config.toml
n_experts = 128
d_expert = 48
activation = "squared_relu"
normalize_top_k = true
routed_scale = 2.5
balance_loss = 0.00702
balance_bias = false
init_std_router = 0.0251
optimizer = "muon_variant"
lr = 0.0122
beta1 = 0.95
train_tokens = 330300000
Below are experts of layer 6 (counted from 0) of a mixture-of-experts language model. Rows are named up (a neuron's input weights, with its number) and show model dimensions 192-255. Each number is 500 + 25 x the weight over its row's rms, rounded and kept within 0 to 999. Numbers have three digits each.
Before each expert's rows: "gets" lists some tokens that make up at least twice as much of what it gets as of all text. This comes from a sample of Wikipedia text that the model never trained on. Tokens count by the router's weight.

# expert 46
gets: " the", " |", " a", " was", ":", " is"
up0:538477467472525486492495510560470499475510506516479523540469536515523525490486512478479482482545455520491468500504521466511544472494502458503486543478502556510472549523471490514443512503519488
up1:507484499504491502509475490492499498492492507483476503517504500537545505474539490553484482462492504486522503495505487531511497512473481514477518461464493483512473481489516495499504477524524510
up2:516498480516464461547470489520489476520492486526522509512511487470499511494504540487497468446515511477478494462499479443496506501503485477481542528467476497491470492500515506497479508483530486
up3:515529482448478496492493500518526489515475509515483526491489529515533519456485472501497447502508503467526497510470508489493495514468549497478520448523476511533502492503482528510462496451517456
up4:525534507495471486517488469523452502463471489525492507485487518493539484552521525501506470468506504471542503487506516456476541486493483520484497478511490439519476453504527488483473543496545449
up5:429487496505492481469445444458489501476458485492475493473471526511522513496491514490495498500505516531509479489522491508506504512529475502514516509478470557510525497466541501468451553501481528
up6:468556491444479515477498464514480500466501442481485478530452471542534539483505486464486539492485442497505482497461482491502509454491510516460534516489448521515487495510510464491506559532502488
up7:496424449488498497541500522518475471470470522488416498461510527531516519515517484510508497494522534515484502524499541498448490493467477468515495485489482523477505495491531524474501496484501459
up8:551507471466487506559500463493489480452499485516475540466496479545546519508518502486456463484518516471510547503515518493500511451462483526529506469483504533493510511509475448506491478487519501
up9:476498475452477475550448493457478459488479488532495463462479496492501533491530556513496521483516505518484478507536516484495512511483481509506472482484491538471525508495510472493478531520510467
up10:499495528511457536481523502459553500473453502533532499495496509496541503504483533480476522505446499518514476496495502535493468476493549541440510490479513492559488501505533489459519496493522486
up11:465556465491455534534485463521507495495454452524502521487485538506522549479520494506461521463514463464468507496481472508458503498500481472473510507468484464517516492543557486540497543504515489
up12:497450478481517501556498524521492497520479520525495488490489499492521507451505523514504490485502528476523515461465539459488488500482529488518477477493492487502461458563472491507534494478491489
up13:489533546512488533502482485573504442493483487483530443551479541515540508567504496460499505475521439578480521500513513559483467537462523515492450530493499486481477466483513472519458478500507483
up14:538513480514485490496542505487510474465484498474503542510488549513534527488478498518513529465478496534528513521477548527515530520550516490488523496453475500479473454509475508507477507517501473
up15:544473477507479485523452496481488490476502484512521503493465479516518505448511483525472489510480439480566474454483539429492495471508486467449482503500482504517506502500484485522511480484480472
up16:509499484462512469497520503525528468488553507521485494492458491515508494476500501481529528515478508475473465497519496534469530550500477505485479510511497463499460492504472492460522469463481466
up17:506479459503512489495521496523499519487481498504511499483481527475488465520557512505497489478482538479486493483497501457518500482525530469466498486494488511482502508515485520455521499481471467
up18:496487445559509502530470497552499540492538459467457509517475491477517497486556490491500520515492525499533460485486489508476491527516432504454546506532497479495527530523551490479518481490491465
up19:444498455514476469487517488489474517508512493495486507491501538528512496494497507506446463451432538510501497462492486507489489473488482524460491529487494543513541500518520477496506483428491499
up20:506538524491484492539474462474454482505465507477532508477502527529487509535530513489528509531547517489441495494460509482502520529459506517475475478505506477520536522505516477460454503473533479
up21:498461522488474486531450502482548524511515487525470516482491520501521553492472510487511510489483505501495495483489501510526484519467493487512496519465486504515520495477510501535535529518496450
up22:498522447505477547519519500519508472525487485449491475484475533501546529504443479543487486499497481485488517478472519492482490497483484511468526462494487516494497463524489519485443524543500493
up23:494556470475503515506452491545501507513482445497475563492489496531501504521510476523530482503508444520442468491476506521464487477451485494541518500495499534517500499521521523517513484504486458
up24:515486504472513501502514515535516472478517545468506507507452488517537504478494484522486492532476504430492492488513532543444509461443516491489491502523512509557523466461520480476513513550476485
up25:514479458486499471492499465537500522462495499539531442472484490531510531482483538478496480520486458501485472470477477496510477473476515506542508478514479550475495447512497472513480495480513486
up26:474482449507450517509518536527499506458539505496474523510510505454505516493533500519484517477537471438519542482495496497476514522516488523463530492484457543493474522505494522489540508468527477
up27:500505447501501538500499424513499513513493468504511494477513487494510467485497486503477531531536514545455527471465522508527500508483498520518495506479457484496485467504499533471504490532507495
up28:513504503435463460489453500500472488507495442521473525479489481469536508510481485501458512477490449507511507551497500562497484507512538490474467447460473507491539494493488503486494448500514499
up29:450507469509491498493474492504470494447492477467555505497471574506501539518458508554513485489493449531485488512461443553472512467534418484524496492456468519501496479502463484519456493494516490
up30:508480470490491503489501452540562503494504508480524515478480485511566506477542501522517485511475515484462484484490491509520522509516535468540492461493498483528440500477514508507462471486491472
up31:446481454513494475496498497548469531492482490507520488460522523482553533517494491485486525505466515489525504494511479527438495484492496519511550505489504448533522469515503474452507484488459469
up32:477516483495504497553497489537522509481466500478528528511467452512506487471507494474505487472458480451487468446525507515484449515448493452439493518489528507524479526529520504498496536537531508
up33:527491538482498461512458506543478489488466475499524504518509507536537496509513507491512482493493511485512508478452514502468497493511550497480482460514482486486493508511497478485510503485476494
up34:460520477480442509511519489518512506511476494479515490475490500489523531483515520474490486445499511489487525487508520534482478516471488497491527498491491503502519498445516456437502542478486493
up35:499530491516438474491466529537487499463500496460512473545511488519515517494511518430530531464494496542507511458459528462493510496513516541534484493474514553491498475501473510542483509502510480
up36:521520530520474469545462467471496488494478487478501496494499498482499501497510513515468482505494490524474472508488475459502471541479506526469536506507488479520517512523524547496512480511494454
up37:507521496458454456515506480494517510486494486502521526501513464479512500475494424495507494473530508500497490443470484514490479479498507502487540538463507524484510494492482511506477510462457471
up38:444473481524503500505504475533485501483460534521494519491505479461530509466513499498481495474506510491526549478503498532478456489503487503511502540497475484495489484526527483480493462524465497
up39:486512455498450527528495508540507500457522532498493459518512507501490539480523502508496471454499474492515490478454506472441500484531500511502485458473478512514500447493485510507492448467474454
up40:522542527474490519558463513505513514494495506505497487537490479523517540502455473509468533473506551522473504509505498505473544528512499534522529513474466455454478472535526509447477484468506466
up41:484509492495489475496484544508522501491497478538473478470466471490490520524469528528480567429501483501518482490498503502536484497502510443524484477486465510563522484509486484523517502513466472
up42:497478470448508476521480509536506477460520462468523486472490498534509518512501505522469481443510519501516478465498531457476442484511501490495510471490492502493484516524499466501507503485501484
up43:434509479458485503491507505534511516543502488457526481491484525498498510485500482502460452500492532483490530477508505491493529491504522505455549471462481510516528464461534516501484504505555498
up44:480523436499469503565473446541471459462481479500532479469470517501528482532486510478478480504472555474515475432432467507485526544507508494523497479436508489516491491509527513485517528512509497
up45:489500440445487496473548509519503500468512536492516513479488490496498509483526461488462495499440522496528468505490476491503509511437502459548524472480501500496471517537508501508486494494499466
up46:552519505519511529508491479493464454510511499497461522501478490492523495505513503496487529510497485484498458477454461485515539494509545501492530471467517494499458519496498524534490519478504511
up47:530489441507456516457490506534497524525505495505499522475486518507499549447501461470502523499486517512504528502453482491539511528481548470514508533469484492503458573507531538521505505496526447

# expert 81
gets: " the", " The", " and", " in", "The", " an"
up0:539467469473523472481511503534510525479516491526484505536476542493545521501499529478480475463524474505485476485510506471511520496507510479485489514478514519511476511498494473505456542525504478
up1:482459501485492482519468491503524492479483513482481495518498530536548515449523499545503478453497499508494496492472528551499507500459482506474493469468504469481480474462505489521511501506534520
up2:521495468515499457561505488530487465473480465478505543530530494481475498531488525489488478464540499504512492444496497471513507495504495471481546512473483490471481482487535543516453483494524465
up3:513528482450475494490500497520522486514482507512486531494493528512531520455481474497498441508505502463525499507469512492492495517472550493475522447524477503537504487499481528507464501453513458
up4:525528510501460487507483468516463498457464485532499498488482513504519485560516519505499479464512503457537502487511518459481537493494491516473502481519495453517473445499533489490466552500559445
up5:435480497511506508481433450473508524466454451503479493469470531505543536531515525495503482502532511521501505490498472461485503513526498489530518488459459565508528485472539515517448552499490506
up6:466552475465481491487499470486453503464508444473472477534441489549506547475504495480484510491474434507508475501471495493497491463485504514458540496493442501524468511503512464477502548539506469
up7:499443432478530498535525507514467485490471498487442485455514560508512509536527478533496510482509513501483506512492532496465503503456461511467502488488478514506500464500523550474473503479470463
up8:567520476478484520548501465491496487474478483496471535470501469558535521518524502498447483473506538475519536508499508492504497457463474522547479493473525532499508510507477457514500496488499497
up9:454499472482467472541457502453465460496468490524503473461495492501514536489531558508489522491508494504507490509529514471505516512487497529498469480490500554465528493490508476469477526508497471
up10:480478532505458514480512520437526518466487499546516516493483511533501509479449523520439509498458503498507480493475497510503490509497549528469520525458466470544495491491527517475549532477490492
up11:465556465491455534534485463521507495495454452524502521487485538506522549479520494506461521463514463464469507496481472508458503498500481472473510507468484464517515492543557486540497543504515489
up12:513451487492511505553488520517501522531460499523467470488512500492530519485534486517493488489472476497506499470481521450509513508474493481523514435478460459498503487563495524523501487492475491
up13:495531528527513495509454464516514470505500492495483454568511534531500498552516504475482512486513448584515486476491490528535463525471486478516418550481539503484519456508514497504487473484522473
up14:538514479514485491496542505487510474464484499474503540509489548513535527488479498518512529465479496534529513521477548526515528520549516489489523495452475501479473454509474508508478507518501473
up15:544474478507479486523452496482488490477502483512521504494465479516518505448511483524472489511480438480566475454484540430492496471508486468450483503500482504517505502500485485522511480485479472
up16:505500494498476460527496502526507508505506483552509472474479496469499506461499482523517476484503535451488492466501488520465499515498502476488460493486513537531486474500481517463499466484481485
up17:522511524529510487520528533554501524488482481513497487513511500466532467514553530497475477473487553479508470524494510456506490473522521478483493461520488513481524519496509496491549504484436455
up18:449468469561502485565475490558505489472516469497484494482493513484539518495534492486519501522523487503491464482488498492485496462528460486467545500525476555531476520490537535496527503456496477
up19:508523480465468478497515497491544512490501526524457522539506507524537497511497520465465489493492526487463541499470481483491486505515494519522474548474522542505534530525503475510510511425502479
up20:504522530477510492519465479469493499518480491492497489489528523538479508551511523515491479519543499480462522483466509486489488505450493484497480492494503492497554508471498482475439508461482472
up21:491456519503473491539449503477539531510520488536472504482499521510512551497466508491508506490490495495497489463483511512513476519458496496508485516452473501518511488483507493532514530512494435
up22:498522448504479548521518500518509472522487484449490474485476531501546530503443479544487486500497480486489516478472519492482491498482484512465527461494486518495496464525490519483440523543501492
up23:470550477479505527509432462552510512508501464519483537502495493511493510513491500519517495500516436536457452466470500512481476487433484494537524519502500535505481511528527528505516480505463460
up24:496477488499505478495464511506507471478499531513488511510467481539551475441502513478482487491435462467484469513511568488500491483462499475445486483517509534525514454499502494506510483528451489
up25:525477458476496472496497465536507522460494498535531445477482494532509535488486541473488480521486452501483478463473484498513479476473510510540509474509477558464507456516497472522479496484512495
up26:475492475494453488525491527517499462468533496513479521490488514440511491513519492505489503465545451458524528476496486509485483529536457517479529494509479539516466515510489530477532507451502474
up27:488496441488499534499491455504520498507473477506492485491511501489502463489507492514491519519530524553466554463464514523507501515472505505512512481485456485471511453517502521478507499521484488
up28:467505503447482459488476488461494486507501467515483527490466491527541525509501488510450464472497506513498504552480494520499469536525547486524463470481488502491552496489486485491515448537519486
up29:450506469509492498493474492504470494445492476468555505497472573506502539518460508554513485489493448531485487512462442552473511467534418484523496491456468518502495479502464484519456493495515490
up30:495482467519474501506493461536536488498529514483501502483503497494538531481513475517510493520474514515498472481498504508527523510490545457508500468489502504523429521445521499507461468484484481
up31:457452497505492494514497486505473496485537489523512521447500486502542514533494487472510544507508465507514499500523531486434505483494490525540543493513483464514526470444500512496532484482451435
up32:469517483502497502542498496536520509482460498475529532512468449511513488472509502475501484476458474446495470443522509519486448516453498458438492518484529511525478521524523504490498528532527509
up33:517500533469492466508474502515469473483469488511524509482517509553557489489505507477475479495484509480512460465474508510471547505504537507480501454478492507516500494518512524449497496488472506
up34:458517479475438515510525499513518497515478497480508481469490494490520523476519519479485491451498514493488527490510523528492481520477488490489521502491494506514519496448511460432506535481493494
up35:509538519497489505532506492543523514476523486465508473527504474500523519474567545473492468485505497497515481470493554502517528478482476496488467466476490526514486475488527481532532492514488481
up36:523521530520473470543463465472495489493477484478505494493501498484499503496510514515465482505496490522474469506487474464498473542481504526468536506505486481522517511526524545494514483509491453
up37:506519499455461458525506480506524509480489486504519522501511463484516496475496425490502496477534507499497484449473480510486473483506514506476543539468510534485504500488483513511476512470458464
up38:443472479526506502502505471538482497476459534522507517490502473467519513471520486493488497477515501491535559476510501535479463492501484496516491532499478484500493488535526491484494464527482495
up39:497521465506440492496506458499508508457494534511492450526524478505520515469500502507461452464514476486479488496461490483473529473505514504532480466475473518505488444465494516502515456509499480
up40:508541517464499520546479521501525526506497494486529503536487520528518541505463457496449528453508539521474517490493517496493553515499508542518517529472454468454490476519512511467479468458509465
up41:524491490442468500509490510537518522511490514535459493499461475489527519478515539498501520494489492491543473479466518502529501495536514477539524503504510503511522492545485495520486501473514484
up42:488492464458510495472494501521499522463493452431515482489498516513493522512505490519443493485513503514480462472498555453515444482510471503512513475505496506499476504512515475507483515508513476
up43:475522486445523506521517452508487522571509469498473509529540526487542496488514530505493512526468497512511542473521513523478549469525500494491521464486513559489546497461554498485456470542494485
up44:486523445496460502562474445542468456466483482503525484471476512499529490530487506485480485506466552478512473430437464503479522542508508494525492487436503493511484492508526513477516529529508492
up45:474488483466490504504583523515526521451507501517548522486501461480538513496526485507504436493490509499542476485510519513505505551423514463507520503494514512478516517520517490523528462504481448
up46:529498490507489513508490491523451465490504485504470522529464481491531502518517499521501532520516482471499469485475484476495529511547555468495520474474506479531462527459524527549471524493507527
up47:539496427521481501453468507547509508511497486495524509449502509495509566448524481445512512471478470499506499483454496509525492498454522469511521514507499510521451549491521521498481504518529461

# expert 16
gets: " the", " The", "The", " first", " from", "W"
up0:542481469472529465487503507563479495462509517506488521551461566503538522492513534495503486471514479511496458485521544451514533505524502462479509535486496525485487517522484472497450528512512481
up1:501506527511488461477482482487497523477494498442475492530492489529535482471488508551512474464476519501517497482516503546513482505427487533474497457474466469513489515469494495467494499496498506
up2:523490455506491470555472467502439442480514465477495523533480519479515533516481511484490468482534529494502506438520470477488487473495455516516513516497470507502476515473532473491496486491531456
up3:513528482450475494490500497520522486514483506512486531494493528512531520454481474497498441508505501463525499507469512492492495517472550493475522446524477503538504486499481528507464501453513458
up4:534534513502460494515477468518470494482479489536504495498481500496529471549520512478502467468507493466545514493483520433482529489487499521483507489514495449509483448501530492489479527479538443
up5:435481496514507502484430450479509519477454454510488500469471533511541536527512529495501486499531519522497503488496469459490497514528500489524515487467457566504533482469538512514449554501489508
up6:477556509444481485484487472478484496461510448477490485520452476547528550480505500462487524481466434496509479501456502482505504461495496506476533506495456524523466508501491459475488551557505474
up7:518430444475503510536514516538466493504457508476415504476486529528523510508544468537498508504519518512482500506506543499453519483481458491514523503488473488505494471495520553483484500485490465
up8:564513476486483521549509469486495488471472483496472537468506472559543526519525507509448488467505545470520538509501506496499496465468470513552479497470524523496512516505478466513497498482497492
up9:459506472473467474541456499452476460493467486525502481459496502500521534493526561512490514487512496506502487496518512478507509514483484518506469472475497552469521496487516470485484521519501468
up10:492508528541491561513517462465561560472496511532482455540482480530502462475466525507467517516484508532506490492498498541551469474478536529475477519490494484567526488470524486449521468487519468
up11:465556465491455534534485463521507495495454452524502521487485538506522550479520494506461521463514463464469507496481472508458503498500481471473510507468483464517516492543557486540497543504515489
up12:530463484485470476533504539513516541521514487517474482508492511521516512466512491526495475480439510493479482468460525470456516500495517461501509428456484502500518460550514497479507523476497520
up13:501537541495509509512472481542516472497488492502501460534492548527512509555525515472535478479523478569492500489466522502502460525471521484523439503479516467496477467503488451497459493458488462
up14:539514479515485491496543505487511473463484499474504541509490548513535527487480498519512528465479496534529513521477548526515528520548516489489522496451475501479472454509474508508478507517501473
up15:544473477507479485523452496481488490476502484512521503493465479516518505448511483525472489511480439480567474454483539429492495471508486468449482503500482504517506502500484485523511480485480473
up16:509480473465488454501499498533544555495521498545478497495478515530531471460506504511532484487469502486465505483538492515458519518484488481478478521469463489520460489503510471478498519497483476
up17:513475501502491496507491516525480506518496498479493474514484504519535463490525477535484476491455515494507480496493501511507489472490519454511481493481484543470503530497472517456511493477465480
up18:488493458563459489535442465547511528469550468477469488502461453486518504481510479496475527492487494501538482467463516487464506493510441523464532546526475502520507530496511504491479486514482485
up19:485520456488483492493526500516505531475496491504455501507522533556513498480517502518474450481475560490477527497520512483506502495503473523467471508490537526519516480521516484509504504407490469
up20:515526520498483490540491469474459488496470501458530518482499518520498516533533527485515502516515536481450507493454510473504516506462515467461490475500506497520542522486510480448439505462520491
up21:491452516498472495536450500469535525501517487534479508477496519516510566492477507492514513492494495496495486470489506512511475516461495494509490509456482506509526484478506494522516531517501443
up22:501521450504480550517517500518507472518489485451491477488475528498543531501443478545489488500496478486487517478470524492482489499484484514465523460495486520494494463522493520482441521542498493
up23:503539476471505514504460497530503509510487434508472555493489491522493489502511489511519512509522460520457473499462517520460472480455478503534519496513513527512513487506514526528533486507480443
up24:496487499485511504517486527500518457474519543519532515487485474507528497447506507501529485524492441464491458477507559520468508476483506464497501469537521518524506478488523435467532481514499469
up25:515478458485493472491501468540506522461494498537532440472480491532509531487485540482493480524486457504484478465476480498509479476476513507544509476512479552471501450511496477520479493477513488
up26:477482457500452521497508532504454458497543491511475524516497522442490476499510525493474536481537486489523528478493492519473509516538497547504520494508466553510466527488499504507535480428546461
up27:493500436488508530511490442511522496499480461500492495490505497489518467493511493513479519517533509551470549463454531511511492515484516518518508496500454489470495450511508526477496504517481485
up28:489493502437464475495484478484481472490495459514477533487473488486524498489501471467432514482496479495492514542485493508473466514530556478509461488490495494464532495485526502488514459529508516
up29:450506469510492498493474493504470495445491476469554504498472572506502538518461509554513485488492448532484488512462441552473512467534418484524495490455467517501495480502465485519457492494514491
up30:511502453477500478502503469528528491498510520460522510496474501493539506486549491487535501521468524494476508503528473484527549500524529474506489479511525500514452539458535481526481498479514477
up31:454480466530461490478497488528492523507509480477514494472501513503523519495485467494482525492485524514527497472513484522433494473486522527512540507496499462531530476470470497467500505533470500
up32:460516467504500501541502487530515513492443493474529537513483465520526486462509505493507492484453483448498464433521490521500446522459492464431498511473530528520473512515537502482494538532528508
up33:515480522480481469510472501539478485482482471503539504518501500543551499503509495499503484489498512488503509462457530504456530497510539497494488467506488482469485512519506493479520492482486494
up34:456521481475440510513522496516515501512475496476511491471488501487517526480517518480490489452497516494485525489507520534489482516476488491491526502493492506511519500446515457436503536479491492
up35:470508545480480477500466469529540496515469498486530495507504512507474516427519545489488508504498488503516517466468517495506506464536512509471530482441488534498496503487535507554552480458497526
up36:521520530520474469545462467471496488494478487478501496494499498482499501497510512515468482505494490524474471508489475459502471541479506526469536506507488479520517512523524547496512480511494455
up37:502518494456459460522507478498524511488488491513519518498509462483521490472493427491500487476532511503494480445475486514486470485507516500482539541464519529483508493490479518509472519467462466
up38:448468465518492498508505475529486503489462529525498512488489483465517510473517495505480493479522496491532559474510495530475471496500484498531492527495475485508500489533521486492495455521469494
up39:496488472497460531515509479517510486447504531519495466522518467519520574445501504494519470479501451479529467482472485467476519509520522522517491455511528538498515451486465523506492450491487447
up40:510519546474500540559466531514540527509497503483509500527481507542511544511468477503463528448501549511470507485502511498491527513506518535503512519461456472437478458513518518459476497478502443
up41:508502461510469504495444509503526531534488459523477491474477516495520542473486536548488507495484494528524482486449497492515500481499499456510514499482509551522536451531489509507512519474485490
up42:492454484455494470521459490539500482519542460457506465507459492519485513526482484525435480465509512511515464433503559497454455461531470503505522501515468497514495530503491477505489492476475503
up43:486501485462515479508491493551506529556475506483523527516478542516513515479495504497474498524516490492528519512509469487481537496490494486458533467515480532506532480451556520497449493492562517
up44:474520439504459499558476447539469455467483479503527481467474520503531486531486513483480483506471555481516477429431467506479520546509505489524497486433506490514492492507525510486514531515510490
up45:499484495457470476474559510533514510464508501535515524486510477471550504487524459492489413495489507512553453446479500540483484535456553493521507523473503495496506522517498492506509437536477455
up46:520491497509476518497494474545475502518515449497462497516485478501508505523507534512482501502505490479497437482485464467503505465515518484546523494490474515511472526498506511549481488515474533
up47:529492428517484503470464505542493501518492486492528495459506535503501563460512488440508510456467491523508503476451501512531497494476521482536525529481509520510437557507521513497480490536530455

# expert 89
gets: " ", " a", "–", " (", " and", " an"
up0:542488488491532466501511515548479485476510541497491522543451553521529513482516534496501481483512461515504483496508539445508538488515493490498508532489481516509472539517494471497430520502510493
up1:495472496523514496535470493524497513457475508473460479520500503540535510486470493566494500470478489472514485496488490526487517506456457496468487444449432441490479464489491485503521463505502507
up2:514495461518461472559455476522504464519497482476509561498494480462499499508504532489511472454518519475523495436494492497531525465477485480513537548479480494514485479480509517466459535489499481
up3:513528481450476494490499498520522486514482507512486530493493528513532520455481474497498441508505501463525499507469511492492494517472550493475522447524477503537503487499482527507464501452514458
up4:517530500495482485511485462519465488471477486523488497483479516496532489571530507500497464467502503459543506474501519469466534485492494525492512478519492442516479441521533503477456543494539448
up5:434479509511504505481441459464505512468459442509480500472465511507544535519508517491495480502532504528488506500501495486493494522536514483535534499455460554516533471469532501520456557487504507
up6:498521485452489496476508476508480500468523455495487506529466502537535544457506484497482531500493464526498466476464489492503509477473510486477537515489449543494493505514534485464496548521510469
up7:502438436496476506548500536563467488501479510491466490467499543524529511518537465510488507474502508518493508504489526490446518493483477476487503506473466493490521490508529535499510500488477455
up8:560513477483483512555500461491496488469479482499470537465498468555537527514522501502448482471506537468522534508497513487504494453465473521550479495473516534492501510506470462516498497491501490
up9:479501483453482482550450483458488454490481489538500463468475501489497533493526545510497522485518512520479480507540517489491506512482482504506476483486499528469532508500512472495476528528506466
up10:507500522516485535504528476446547507496456456521496492543479488542534519513481515491489533527470511501512501485490502509511472495479557525475515503481500487566490508489481498465515525481509454
up11:465556465491455534534485463521507495495454452524502521487485538506522549479520494506461521463514463464469507496481472508458503498500481472473510507468483464517516492543556486540497543504515489
up12:501472448512488508547482536538523543505523508513490481490545523492541536462503497527504487485467518522503501497495532506496507521475529440503517437493473477491494498560520502471506485518522489
up13:504527536522492497511470483578503464496492468492537471533492544523516544558521523482527509484494435584477517504513524525521494499483538482528423543500495518484484471478500478480482510511507453
up14:538513479514485490496542505487510474464484498474503541510489549513535527488478498518513529465478496534528513521477548527515529520549516490489523496452475500479473454509475508507477507517501473
up15:544473477507479485523452496481488490476502484512521503493465479516518505448511483524472489511480438480567474454483539429492495470508486467449482503500482504517506502500485485522511480485480472
up16:506514489485512462534504476513533504484543485540465485493463494540512494493501495549508468498502536463490470456521496520447519523525472507477487499511472478546459501492464468454525455499501482
up17:505500476513508471549516519541491526435479495475521493497484498496523462495509481523479485490461529499493482513499533476502493443493505448503473496522465530475498542484467476471543495491456479
up18:494489482561501451550484476539512528529532456504496468531484518501500508471530461481494511508487487503504445451469490479472503483522487533443496508513472534519518523561505481474460442546506481
up19:497511464500483479519508506504486533506479457523481505441488537503469513497518491508436488500495530473490507480528522476530453463508466495486434530479527525512506483542523523495464501466507477
up20:492536524497479477547472461473464506490460497473535518485506530524490492544500521510524500506535519466442512494460498500517526505455513488467484481492489487520553497489524489461450510463513480
up21:488450520505465500541451495464534523498518483538480503477500516517506558490468502481513518494496494486495488470488507507512468518465493496508488516458481497515526480481498487519511535511500444
up22:498522447505477547520518500518508472524487484449491474485475533501546529504443479543487486499497481486489517478472519492482490497483484511468526461494487516494497463524489519485442523544500493
up23:487551471472506510509453485542491508511484445501472566494491493526496505522510476522520490505507453527443466489466511522465483479446481497547511502496502541511498497513523527517519480509479453
up24:470485488479495497507472522526505469480532542498521495481495483496534507477494492534490507509465464459481486482531525517491514498487503472478516453512498534519516458474509490478523495530512501
up25:522480457482496468495496459527510535465497493543535450481487498525516534480486540470486475512482455503485474453468484498513478475471506505539514484506478561466501456500490460524488502482511492
up26:490498465494451528495521570529480486478518499496484531503484491461510464487513503499474505467509459468495520500481498490485498509516470520490518502505463518483473506512492549478495513476509478
up27:488503439493518534502488431515509493504491463505513510482505514481517468489507493500478505521527521555479533461456525515527482499486508501526503495482459497467491459519512502457518498522476504
up28:463494494431476461506460475465486487513492459491485512497461473519526509509493485495473491475491485499509505533497489545481485535521532474518480497481480486501542511497517470467509463526488518
up29:450506469509492498493474492504470494446492476468555505497471573506501539518459508554513485489493448531485488512461443552472512467534418484524496491456468519501496479502463484519455493494515490
up30:507498468502481532499516466526577500489475520494499502542533486486554516456535521507501492496477509483483488481531480509522507529498539465505507481463491489540464486487493533504438495498509500
up31:494508492449486491525507479530474539496512494488507480463511509497571531518462510508478518520465510500530501492531520505466476514462470509494540468495514444509505471449505495456479486480481467
up32:460518473511502503538502488537516512481442498472535534499472466525515492476501498481508483489461486454508475449516498515490457518443501460448490509473526525523482520520523504484507534537524504
up33:530494537469495474515472489515467478469467482481530502513522497541541507499513488483485493491494514491512493469466521512460536502500545498475500440495482481501495503520487497484494499495494498
up34:456521481475440510513522496515515501512475496476511491470487501488517526480517518480490489452496516494485525489508520534489482516476488491491527502492492505511519500446515457436503536478491492
up35:508557528499461474527434499524513502452511526461544484525531482492533520474528536490510521496499501514519478456458502517477510471510546483531496465493476531516493469501472490528477485484460490
up36:519520531519471468545463466471497490493477485476501497493499498483500501497510516513468482505494489522474471507487475459502473541478506526469534507507488480518517511524523548495510482512494454
up37:506519495458454459518507476498522513486489488505521521500513468482513497477494427492501496473529512501495486449474486513490472479502508501483539543466510527487510498490482511508473512466462469
up38:441475477525506500503504474533482500482456537518501520490504477466524511466517492494486497473509505490530557475508499534478462492506484499513499538498478481498491485533526486481492465528475495
up39:479493456490461519502504502504510498443517497500492449517531499502496549471512523518481499472502472517519482479452510480437507509501518517517508422491510503486506417468490500527474423480480462
up40:527520538471495544553476521505518526508503527500519480529460512529504549509471468497459525479501533524455485504527502516482542515509512534503512506476466487462484459523491508460472523460495455
up41:522489469479463485512476514497541474502472466539468478480458503504474502502442553533528482460515476481546491487509502497528511500515507513549469515454478510525538501530512507487500493500529540
up42:508474481441502497497499502537529493472523444456515486487480500550505522497509499537484474475503502498513472461493554469474455485526503488504519493499504487496485531498502476511499509473496453
up43:468484428445474489505497498488500561530474501475514507477496535509562493474457501483457471514474510476509510481505503487498522465513502490462529462501477544527523479469519516472496490523513516
up44:490535453492459504560478434542464452470481492501537495479480511491528494529489502484483484513465553475511475425433469504490525548511502492518490490425515490516481490511521503486513534527511492
up45:488496513462463505500519508556505513464530509509532499484482468460524509469533440496499423463462530484523456466469523540480474513453528489510510501501506544474519512541480507499506476492469468
up46:531510499528473516510501483509460473486536479487470536514451495475516523507532482492487517494510498480483448475439479461505541498536538490495523512489514498533473525496511526554483547493508515
up47:523494434508481504468466511550497515515474476498521508468506536497511584449511492437490518456478490518513512495446495496529500499465502475538524530491499531503433545501521503505479485537527448